python train.py --d_expert=32 --normalize_top_k=false --lr_head=0.00528 --batch_tokens=[32768, 65536, 131072] --steps=6717
Below are experts of layer 7 (counted from 0) of a mixture-of-experts language model. Rows are named router (the router's row for the expert), up (a neuron's input weights, with its number), down (a neuron's output weights, with its number) and show model dimensions 128-255. Each number is 128 + 32 x the weight over its row's rms, rounded and kept within 0 to 255. Numbers have three digits each.
After each expert's rows: a language model's description of what the expert responds to. This comes from a sample of Wikipedia text that the model never trained on.

# expert 2
router:120143167176085129134121164133214179131135129161146195141173113131166121116093129179146110127155115143064088149100130167088179124115101107163119081102102119142143090090075092083147135160105138086077099120169136142136117070128110127095105140106164115110157117156109095095097174120117113168139198158168108124133172092153089110163110169171149117087073078094051082179098113160119122152148
up0:221119166118123126088129093123085145123063110138100127077125154114122130119146114121074142112135152143114101108130131120098126135118131121117183157157116240075136123138191094108072181178174128167164121164132130147167124157093080134093133186224118139161105101113171165149128103109099106125137089151118170098101070133112156136069106139117126106154156134110084129115113147157131196067150
down0:113159102189124144217106086143194098096153185165099140157150227054097144138126193132125178129118111157149150140102072133099054116121080082110106126167113152179079128087145146154119142119147109129128109099112125100104109098111051153154159068180086118122152116108087164111128112084146160091122075117110136121122097153132078118079204158092156118125122090132103086133121125118135079164138
Description: Phrase-joining connectives

# expert 45
router:157189147094122142100086184167164134106138087136134114176140102082108090138109139182154176169194145141096134095128106116141157110083202135151078144100128070169143114168123168124121109079107152129161158185184169092173151119090125135158085148126073097099167142123203117057114126109171104152137155156169066171164179105128125148108085107112126077139135133090103138167079078131092101142154
up0:079159142099130145113079135106125162130132121099180088176115109144090124182105128142136085066244124070098143154103132160146161101121111090149119192152116131126076135111196119163181156076118104136089186131069140165167133141119136110131080118189134168126095153137177154085124159115180142121170155092144096161126134156131116135098124136101104156166113153089146110138085129124131106148136
down0:121163127105128106161162118059126138110166150081105112095111190154073164170130088131139112148132066125145163122110121139141121140105118181049110152146083068076128136146154098098093150117190121116105102112100160116136140063103107136112089115127129115183150105103108088177096121125094095115186097142107176117152161114115078148189089137131141165103171151142089122107190135109130161118129
Description: Conjunctions in plot summaries

# expert 36
router:173066143124123115094085130092118198136104130099112121177155148151115113128137129184124130129197131116086100140106154167117109145101125173111164085161155134132119076129138098101128077126132114124114084151169156057094067180144119114103093149155139189038198146180108148087138092100126087119139133181150146118119082116136144118142153181168113125137106096143137100136133180161120189080116
up0:075145122117131096149229106131117158108117096130131197082105113138098152140213085123124127108118181115148094088093132116157060197090185130185102177131145121107114151118126153110100139155171108163107142134142098166126191138173137091110134177126077181141110108079142166177147086111073102079168127109136124099145153109098175141115107142152125113124151155096110107079176160096151097099100
down0:101133111096143188158133133061114114119092142086117146134097087116051162146098079134095120080206146136081141142094211177124129095079163108096120160147113126056176129017147189114125110150168097179095136123148131081169164169221102131182156134153084161182137155156157132068100130104125071123146085130137141112148144119120132106143091153068136100070138135157107162147125183095184124128136
Description: Scores and statistic figures

# expert 9
router:083137071138147192139161141110118157151160160105111087111118126144129163133062152126131092145174150109154151112202106103115084096162151140129057097120182080102143111156181145169115151116108097135122108202105027095158108078105183092098094066134073120096141142077105160113150141166150138127106099176120110152162100095131087136167168069106162151149166168126154102101159161101096087159152
up0:133202119106093140124161140138018157093143129084169080154151145145166144106121127140156147086178149182193100134140171118074082094181169157069128134144127085040097087186170148109131155119121120119123122170069125146128137108161174168160125108156108100112120092096161129139136158131181084078091168088186060132134144077110162122160072112132106112149127099109120155109160158094164080160102
down0:174218145140143139116143128155087121080126131145122166114166100141183041165109158148116149078147117150080111108119060091134145156172128131075121096158164137181121124051164164108145152083132123080137152134098134108066102113173160123118140150104126194099173163169143135108176151151103049148152165139114121131177149126150139122116125142122057109120169145166132165123107053180159119064125
Description: Abstract nouns after determiners

# expert 40
router:076128097185166124129120134078159091121172090197119162082086082111134098142126127185145152107167114118156173132182104107152164074119124130132105117113145079078116191065180146109127119116133123138100114197112126166161111116115157147107111157125113128107117171171112164077135147174129111140112210124088075140141128139108115114164121164136162128158160127067116131078126159108136092137170
up0:130170094224131168072116113159175113158126102160142105111166113079134074131122089146148148123121104149128140095150145084112096114156168129085136175158214108122139151144200139081157134122170141110143147186157139148093130117118070140130154117106135108096092130098179198107164091158115071154127128135086122183101083112144203076109092131121143168078153127148132118115183143149139165177131
down0:124148128136113165166131112165105112126063231138127091147119103147188181146154126089164162139087079123102175141081095122149100145131123098188112146123120139092140066162055119103207148081140106166131182176082140074117150106156097107125141168112094152108131226125123169157105155095086114085131071132129153127138052140151101175079140116085137130110142135150115149172119180166099143116119
Description: Words after this

# expert 17
router:177110138164131159127159114161113180108142162112185134156146088101122089109139110154108146125104142143127145109161093091154106114120130106171075130167137099111157096105143110090096136153094157097178171175111148190166144059135148145162134160120101098089144178141091088139116147162170091160200118127146191151125172079161131098106072126117161060162147115118097117138153098126115132094131
up0:090187170143178121113106113097157148124092105088151111135117152159118131136088169152134132101123169107152091096210134093131115098135157125166110100148145111164159103112167090107147131167124104161135108189096116132133110147094115102177121047156113114084101101138125144143131147125158096131128134123170141158063141124182093150162114044134121071138128142150161162122116127210146198117105
down0:124082107151076126103178142195103145119165128140050092087111127111116083165108099152139162108134168080081173116080089094121144112124128101151144114124174159153124151109199112130131120103128153098141170147162168148093127145111187159110193111097134121169147124139083114112113076143121157170137155102115154119159154013114159087129088136166104091141085084120137089125135128119208127158133
Description: Clause-break punctuation

# expert 47
router:138113160161134125132113144123143156103159124177117141131143126116134075132171135163099144117116110122141087162126141181112135125114131153102138083151091128162106152156095137178149092090102121099165131188126148114134131164254120111152141154174092084094107140160184101108168101154128078121175152112151065126089056155110096134150084199102139147151094126083062158088177131185127153091113
up0:092128174123137177080124140125123118179065111139177128120169116123081118144138149114089134153087103142043164187103189052125084111136161096111115091144111161109200145144139109120196154110103147172183135076092135144167082086158104070082104140170087089173111141132139148095138083155155126092114126138116144112122119122105138148083149158101063133117141104138096135126114075127145135123111
down0:124076145158112074125160107120159091157155074146123187066081138137123111099141167115118110125080093105100137101125082115169112074129112138113123139080112160142162131156132064126130145099181157170108112137051112068112073131121179146055169138083152076105145118112151135181132155138091150122149109155079083093183170147106188119174150067100125132147053160158138125121138117143097125139102
Description: Initials and digits